Weights of a small mixture-of-experts language model, trained from scratch on English Wikipedia.
Size: width 160, 21.3M parameters.
Experts: 64 experts in each of 17 layers, 8 picks a token, a softmax router.
Below are experts of layer 11 (counted from 0) of a mixture-of-experts language model. Rows are named router (the router's row for the expert) and show model dimensions 0-79. Each number is 128 + 24 x the weight over its row's rms, rounded and kept within 0 to 255.
After each expert's rows: a language model's description of what the expert responds to. This comes from a sample of Wikipedia text that the model never trained on.

# expert 59
router [143 103 154 122  91 147 153  66  98 128 128 134 131 157 131  49 116 148 128 104 139 138  90 114 130 124 157 115 143 113 160 144 145 134 179 128 123 165 151 140 128 127 114 126 155 140  81 147 163 111 108 118 135 144 140  79 141 157 131 134 100 102 109 162 108 113 123 124  88 138 133 125 167 129 110 145 101  96 133 101]
Description: Headings and career nouns

# expert 32
router [172 158 198 135  68 163 161  87 117 137 136 150 132 158 139  71 121 149 166 122 139 125 103 120 131 145 168 118 119  84 165 160 147 141 133 164 113 140 135 117 129 130 112 128 136 140 116 110 144 117 125 166 123 168 136  98 163 144 142  99 113 116 119 113  99  91 120 140  74 104 158 139 154 111 128 157 107 100 117 129]
Description: Decades, places, years

# expert 39
router [132 151 161 119 136 131 143  87 131 152 143 141 130 165 122 105 123 131 131 138 149 120 129 104 158 120 134 116  94 132 132 142 178 136 164 132 133 182 145 119  93 177 131 113 173 150  88 136 167  67 132 142 126 123 159 117 129 146 116 146 157  43  98 146 144 104 122 141  97 100 159 102 114 116 128 148 109  97  84  75]
Description: Table cells and surnames

# expert 49
router [135 152 157 132 117 146 133 111  93 125 147 141 115 141 108  88 135 147 130 123 118 133 128  67 163 150 159 158 142 117 118 124 165 133 185 146 140 142 155 136 106 124 135  78 163 147 111 132 153  98 111 113 155 124 124 119 120 130  97 113 102  60 126  93  90 113 147 110 118 120 170 119 140 124  91 131 115 109  84  88]
Description: Prefixes and separators

# expert 43
router [182 142 184 140 100 148 135  82 119 120 139 155 125 152 136  78 123 121 169  87 159 142  93 109 103 120 173 107 113 121 145 140 150 160 116 136 130 128 149 128  91 127  86 131 127 174  95 127 140 113 140 174 132 145 171 109 142 175  96 132 123 111 131 119 111  83 122 105  88 102 135 131 144 107 121 124  66 102 131 109]
Description: Geographic nouns

# expert 22
router [171 155 184 129 110 140  98 100 115 111 176 174 129 136 134  44 128 159 154 108 140 133 109 115 127 146 143 124 129 141 130 121 123 113 125 138 135 169 165 122 103 132  85 115 172 148 112 114 100  94 151 142 126 128 188 123 122 114 147 107 129  83 106 127 112  83 134 139 106 123 160 129 158 107 145 148 110 114 162 136]
Description: Mid-name syllables with a

# expert 17
router [170 123 151 118  89 136 167  95  80 123 135 164 103 148 136  73 126 138 170 103 130 154 128  54 136 133 161 110 164  95 143 137 160 127 155 137 165 144 178 154 135 163 126 129 161 160 101 149 165  81 107 165 141 149 141 124 141 153 123  86  91  83 132 135 119 150 133 146  92 107 128 125 118 115 134 157 111 136 114 119]
Description: Digits and name fragments

# expert 46
router [128 151 168 118  80 153 149 112 110 114 149 155 110 123 125 112 107 154 135 108 135 147 150  64 123 157 125 113 103 120 133 138 129 143 153 133 100 118 161 151 110 153  96 104 173 128 110 145 148  95 134 125 116 120 127 102 126 176  98  92 105  74 114 120 122  80 114  91 112 141 184 100 148 121  95 140  89 126  78  81]
Description: Adverbs, negation, auxiliaries

# expert 28
router [137 138 178 108 103 149 130  80 120 122 129 152 139 129 129  91 138 173 143  91 164 122  90  86  90 122 146 154 139 122 116 163 156 157 142 160 141 130 146 130 133 148  97 126 140 145 110 137 122 118 119 145 112 124 140 105 148 127 115  95 115  74 117 127 123  99  95 119 106 120 148 144 133  97 118 165 108 118 106 124]
Description: Religion, nobility, function words

# expert 52
router [143 128 164 108 106 137 113  72  88 133 148 166 143 155 120  91 136 140 148 111 182 125 101 100 142 134 163  94 147 112 127 138 123 136 171 128 127 154 147 121 109 129 125 136 140 158 114 127 133  86 138 156 131 170 152 147 116  99 139 108  90  52 106 148 113 112 121 135 122 115 155 155 132  89 151 128  96 104 144 112]
Description: First names and pieces

# expert 12
router [148 136 137 147 111 134 141 111 106  97 103 145 116 140 122  63 126 138 134  85 141 137 133  97 168 143 157  99 129  81 185 144 159 144 156 177 146 108 153 120 123 127 118  94 154 130  75 128 136  72 133 187 129 164 156 135 135 148 124 109 141  81 108 104 114 120 104 132 128 100 128 130 148 100 121 131 121 108  94  89]
Description: Table cell name pieces

# expert 60
router [168 135 199 142  73 168 140  87 118 118 133 154 147 134 129  93 121 148 144 100 145 135 111 113 132 137 190 123 111  85 146 136 150 154 136 138 103 114 145 134 129 113 127 107 128 170  93 135 166 104 107 173 137 140 116  84 136 129 125 114 115 109 145 132 102  75 114 121  78 113 151 120 161  98 129 149  93 118 112  96]
Description: Noun after possessive/article

# expert 54
router [188 137 155 142 115 139 150 108  99 142 128 143 155 172 138  93 110 130 122  92 147 146  94  90 169 105 147  82 108 116 163 138 134 135 175 139 115 137 147 134 125 111  95 103 126 172  83 130 144  95 110 176 139 152 127  90 143 136 126 122 123  75 109 119 142 109  52 130  89  99 159 140 151  84 119 133 104 104 104 133]
Description: Coordinates, numbers, title markers

# expert 38
router [168 137 114 138 124 149 139 115 120 122 148 136 145 150 122  95 118 162 131  94 153 120  95 118 126 115 188 112 126 120 117 137 126 137 145 125 140 143 157 140 138 130 106  94 142 157  79 100 124 104 135 127 112 113 161  92 116 112 127  90 117  59 105 106 116 110  93 161 124 119 136 166 164  94  82 131  85  92 114 130]
Description: Table cells and columns

# expert 15
router [155 151 160 118  93 121 109 118 108 120 153 172 135 154 131  71 139 145 155 114 171 169 111  68 143 109 137 112 132 124 136 151  94 132 149 133 103 167 149 135 102 133 105 127 163 158  98 146 107 108 147 158 122 153 158 106 129 105 149  86  85  76 134 126 119 100 122 150 134 122 167 121 155 106 130 144 121 109 112 120]
Description: Personal name pieces

# expert 16
router [158 148 171 158 127 126 146  98 112  90 135 164 129 148 138 113 114 155 173 105 109 146 114 115 124 111 175 116 140  85 161 125 152 153 179 148 134 138 150 122 121 162 104 110 132 157  94 123 133  77 116 161 165 162 154 133 158 136 141 116 100  94 127 113 100 120  71 107 108 111 157 110 129  90 122 147 106  74 105 109]
Description: Clause-ending punctuation

# expert 11
router [121 124 183 112  84 149 111 102 121  86 160 169  88 131 130  61 112 127 139 102 156 144 118  85 128 156 155 130 103 113 154 150 166 166 143 136 145 121 179 144 120 133  98 102 146 164 100 118 147 113 105 149 149 152 157 108 128 174 117 102 118  85 114 130  97 128 120  99  94  98 112  95 128  97  99 147 114 117 110 116]
Description: Lowercase word-initial fragments

# expert 27
router [142 127 157 131  84 141 146 111  88 116 142 167 136 145 131 134  98 139 145  84 153 143 121  89 135 146 132 140  92 119 151 173 125 147 156 141 126 124 170 167 118 144 117 141 178 131  89 157 160 105 111 145 106 153 140  85 135 183  85 102  95 104 100 106 128  82 113 120 122 129 165 102 169  95 100 162 104 117 108  90]
Description: Function words after auxiliaries

# expert 51
router [137 121 169 151 135 109 109  74 112 125 141 163 134 160 115  90 111 138 142 102 145 114 115 134 111 149 195  94 131 113 139 135 125 156 141 124 155 148 148 130 111 116 155 137 163 162  91 107 135 102  94 111 124 181 170  96 140 120 114 121 131  97 149 105 107 135 102 144  83  89 130 115 115 120 111 130 107  82 123 104]
Description: Table pipes and places

# expert 4
router [127 184 154  99 120 146 123  92  91 113 140 185 125 126 142  55 120 130 152 118 123 139 143  82 153 149 147 156 141 119 163 135 125 140 168 128 147 175 182 119 140 175 132 117 155 143 100 129 120  99  97 169 148 128 132 117 124 125 131  75 132  94  99 104 105 123 112 131 120 124 154 102 142  95 139 128 148 159 102 118]
Description: Sports table headers, scores

# expert 1
router [120 165 165 125 117 166 111 118  71 106 125 181 140 185 131  70 115 162 135  85 139 126 121  66 144 112 165 126 150 118 137 143 125 151 143 157 136 136 173 136 136 129 106 127 150 157  89 165 135  68 116 161 123 144 136 130 141 151 152 125 127  88 102 140 108 116 111 142 140 113 140 140 158  91 130 146 124 108 124 104]
Description: Table cells, statistics

# expert 37
router [124 170 159 122 121 122 138  88 116 126 132 167 114 180 124 110 137 158 172 100 163 121 112 104 119 102 174 131 130  91 135 135 121 169 110 150 135 178 145 121 112 127 115 108 137 165 116 149 106  94 156 163 117 144 154 109 168 141 134 114  98 102  99 120 119 115 132 147 106 151 153 145 165  73 116 136  85 115 120 121]
Description: Nationality and World

# expert 33
router [144 166 169 134 112 134 130  93 118  94 125 130 128 174 163 121 147 156 165  93 110 127 119 104 129 133 180 135 158 109 106 121 122 150 113 142 133 147 175 126 136 124 110 150 142 155 115 132 101  78 110 165 118 160 136  92 151 134 142 109 106  64 133 120  98 113 105 122 112 120 124 127 170  86 121 154  90  85 137 109]
Description: Prepositions before names, dates

# expert 26
router [136 168 147 130 115 121 131 118 133 132 141 161 128 120 146  75 111 123 147  82 121 134 148  59 119 152 141 131 119  97 171 134 165 139 140 141 114 157 134 132 116 144 116 113 159 175 107 125 132  84  98 176 117 142 159 116 141 138 145 115 112  83 125 157  96 110 113  76  83 108 153 155 126 122 102 155 112 124  96  95]
Description: Word-initial fragments

# expert 35
router [137 110 154 115  91 136 108 114  87 122 124 158 110 148 113 108 111 128 162  96 152 138 118 104 157 110 136 121 111 117 144 147 139 167 174 139 134 128 146 137 139 147 103  98 162 153  98 139 125  83 126 183  99 158 178 113 126 205 109 117 120  82 119 114 127 128 106  90 106 143 119 166 145  93  75 154 114 120 121 115]
Description: Adverbs and such as

# expert 18
router [163 162 150 135  82 139 142  90 121 134 136 158 127 146 150  83 104 170 173 112 133 154 119  94 117 134 179 140 152 135 145 157 117 128 120 112 151 132 170 141 143 131 129 150 151 169 104 108 143  84  98 142 139 154 153 105 136 165  86  93 103 100 128  96 135 110  86 108  96 106 143 118 116 120 122 147  93 121 117 131]
Description: Mid-word consonant pieces

# expert 19
router [140 137 180 115 108 123 132 125 100 133 136 157 127 135 147  93 107 140 172 115 134 133 135  80 154 132 135 119 134  88 130 121 122 157 158 171 107 137 160 137 117 145 108 131 156 153 117 151 145  82 124 141 117 155 115 119 129 145  97  89 110  75  88 128 118 112  86 148 142 122 177 129 128 100  80 166 108  96  77  99]
Description: Plot verbs, table signs

# expert 45
router [152 129 158 126 121 112 155 136 129 130 152 153 112 160 137  99 107 135 141 109 119 136 136 109 157 163 183  78 141  95 154 118 162 146 126 168 105 152 156 150 120 143 138  91 145 163 110 140 152  99  96 169 122 170 141 106 129 142 122  97 115  92 126 120 100  96 127 107  99 105 111 123 155  79  92 134 134 106 102 106]
Description: Media and publication terms

# expert 55
router [150 124 170 141 118 151 140 105 112  90 100 152 132 173 124  88 103 146 152  93 148 137 114 116 132 158 169 122 107 125 139 137 162 151 161 151 158 158 149 147 138 131 101 102 152 177 106 141 110 109  88 140 132 127 135 115 166 143  87  85 106  94 106 150 127 119 124 107  95 114 143 132 160 109 133 120 114  97 125  97]
Description: Mid-word suffix pieces

# expert 14
router [134 133 178 144  79 121 110  98 128 111 173 146 142 154 164 116 146 154 133  99 155 121 116  98 143 143 141 132  94 113 116 114 174 169 155 155 137 130 176 131 114 159 132 128 161 143 107 149  98 102 123 182 160 115 173 119 116 140 112  77 111  61 115 131  90  97 127 154 145  80 149 135 143 120 109 153 131 105 102 100]
Description: Prepositions and connectives

# expert 25
router [161 117 166 119 111 121 137 114 101 100 104 131 126 132 122  82 109 139 168  99 130 157  93  87  99 132 120 146 142 100 161 153 143 154 144 152 153 162 141 126 118 132 103 120 176 143  62 153 160  85 123 130 128 139 174 106 130 177  90  87  97  83 124 147 110 126 122 110  95 148 108 156 151 135 118 127 129 141  84 112]
Description: Taxonomy and inner pieces

# expert 57
router [159  99 143 141  54 134 151  91  95 132 132 161 131 130 141 112 122 141 150 107 149 156 117  73 146 141 141 122 109 107 154 155 129 146 176 147 124 127 158 154 140 133 104 120 151 151  92 155 132 114 139 156 100 136 126 101 127 163 117 104 117  97  92 126 131 106  95 124 100 138 164 129 153  94 124 133 105 117 110 110]
Description: Pronouns and phrase words

# expert 30
router [138 118 155 116  88 130 160 165  95 107 104 156 170 138 147  72 126 154 150  84 145 166 106 106 118 102 130 122 124  92 159 138 163 119 145 151 136 130 146 150 100 147 121 118 154 137  99 150 143  62 126 112 116 154 136  88 146 136 116 114 132  80 140 128 116  93 101 131 100 141 184 114 185 130  86 139  80 104 119  91]
Description: Copulas and field labels

# expert 34
router [144 150 174 108  81 121 114  99  91 120 131 146 102 159 145  75 150 122 176  80 144 105 116  91 138 140 146  93 153  80 127 118  97 166 137 143 127 151 163 101 136 145 131 109 168 159 108  88 107  96 123 136  96 163 145 115 112 129 129 135 113  47 127 123 151 104 122 101 111 124 122 153 124 103 124 123 125 136  89 115]
Description: Surname and name fragments

# expert 48
router [182 139 159 135  85 158 133 107  94 108 158 178 129 144 129  81 154 139 160 110 157 149  97 110 138 102 164 125 133 104 168 144 150 118 135 131 167 119 142 144 104 139 109  99 154 151 108 125 119 100  90 185 119 171 147 112 128 119 123 124 117  82 136 125 105  94 144 112  84 121 133 110 126 144 122 150  82 112 115 110]
Description: Group nouns and name pieces

# expert 44
router [178 162 140 137  71 129 133 102 118 100 114 129 117 166 137  84 129 123 175 107 135 159 107 114 116 143 190 117 112 116 147 129 142 144 173 149 125 117 175 146  78 126 146 141 134 127 106 151 124  72  76 142  87 142 160 144 129 146 117  99 136  77  92 126 118 112 116 132 107 112 130 147 119 124  77 152 101 114 111  89]
Description: Verb and plural suffixes

# expert 10
router [155 126 172 164 108 148 127 116 112 137 130 160 129 168 158  75 127 134 154 117 136 139 102  92  96 121 159 107 134  77 156 148 136 129 153 122 119 133 154 135 124 128 109 142 143 159  89 119 113  53 141 152 138 139 155  62 126 128 142 109 105  78 120 139 100 121  66 102 111 122 148 126 142  85 104 127  67 116  99  97]
Description: Taxonomy, coordinates, gazetteers

# expert 8
router [149 103 132 135  52 146 127 103 106 117 111 158  99 171 153  77 105 147 157 120 150 159 107 129 147 138 175 117 118 139 152 135 158 151 152 139 150 147 141 142 136 137  89 103 164 150  86 115 125  78  80 157 117 157 160 117 148 146 129  85 117 103 104 136 110 122 110 138  95 131 136 130 149 101 118 135  84 111 111  92]
Description: Institution and field nouns

# expert 3
router [153 156 189 139  68 172 133 104 107 129 156 139 125 128 129  90 101 137 149  86 148 121 105  94 106 149 155 118  93 105 173 132 170 164 103 142 142 139 137 112 117 148 112 128 141 150 107  96 134 101 113 129 120 157 148  95 119 175  97 113 105  71 106 131 134  91 116 120  62 102 139 115 107 124  91 138 106 103 134 112]
Description: Mid-word fragments

# expert 2
router [149 109 158 142 108 121 116 136 120 128 157 186 112 190 132  77 103 155 165 121 161 152 105  96 132 145 143 130 121 102 154 123 125 113 116 129 141 149 181 157  93 123 115 126 168 154  91 131 122  89 133 144 109 120 148 110 116 128 134  98 153  90 122 114 123  83 114 149 116 119 149 144 143 108 141 154  97 109 157 106]
Description: South Asian name pieces

# expert 21
router [156 138 144 123  95 146 166 107 100 112 143 138 119 140 151  83 135 146 164 111 113 131 148  78 127 137 161 113 141 103 138 159 136 179 142 146 124 129 164 146 125 152 113 114 155 168  91 173 135  84 108 147 100 168 133 151 123 120 106  97 113  60 125 132 116 132  93 100 117 106 133 124 124  61  99 144 148 122 128 105]
Description: Foreign-language word starts

# expert 41
router [181 133 154 129  69 149 135  90 117 125 124 139 114 144 134  64 108 156 160 115 152 145  96 141 133 122 172 112 126 107 149 132 172 151 140 166 130 137 154 144 132 135 100  99 161 145 104 122 139 103  92 141 109 152 146 117 121 129 111  98 147 107 111 145 123  84 125 136  90 115 120 123 170 125 121 144 110 122 113 130]
Description: Institution name words

# expert 56
router [152 150 129 133 122 149 168 105 128 132 119 141 142 179 150 105 124 173 158  94 119 137 114  87 123 113 166 160 137  91 138 150 132 128 150 130 128 145 131 149 126 136 117 125 156 127 112 125 118  88 106 164 125 150 128  86 155 124 146 104 103  86 119 110 110  95  80 102 103 116 182 132 140  83  70 156 108 100 125 132]
Description: Biographical birth/death details

# expert 40
router [148 143 148 116  35 125 126 128 102 135 103 151 138 162 145 100 107 134 169  90 155 145 130 121 154 131 149 138  99 111 145 123 129 149 176 156 101 122 177 145 122 138 128 116 146 135 111 151 126  81  97 151  98 141 137 111 136 175 100  97 115  67 106 123 128 127  86 106 126 115 154 141 134 100  66 166 110  91 123  84]
Description: Main verbs after auxiliaries

# expert 36
router [132 144 169 143  77 148 123 111 124 128 133 141 125 143 129  50 118 135 169 111 138 137 111 115 131 142 147  97 138 107 170 152 164 166 149 125 155 142 141 113 120 118 136 103 139 156  98 125 139 114 129 140 133 176 171 117 141 201 115 107  81  64 145  94  98 134 116  94  70 103 158 139 112 139 129 126  98 124 117 137]
Description: Common noun word pieces

# expert 31
router [149 119 171 147 115 165 118 141  98  96 127 165 129 146 144 122 116 162 168 112 150 142  98 106 133 143 163 114 137  78 147 149 160 125 112 126 143 148 162 125 127 107 134 133 145 175  63 134 149  87 124 143 120 150 175  66 128 169 143 131 122 106 119 103 107 117  94  93 104 120 123 124 178 110 109 148  78 102 117 113]
Description: Articles, coordinate symbols

# expert 23
router [164 121 151 139 118 114 106  99  98 144 169 168 114 174 124  64 104 121 174 122 148 127 115  65 131 124 154 123 131  98 164 128 104 122 132 152 108 145 166 148  91 140  91 109 173 136 104 126 118 102 101 150 112 140 143 129 129 112 132  90 110  82 100 131 103 111 127 130  91 120 149 110 149  95 149 130 108 116 130 122]
Description: Asian and foreign names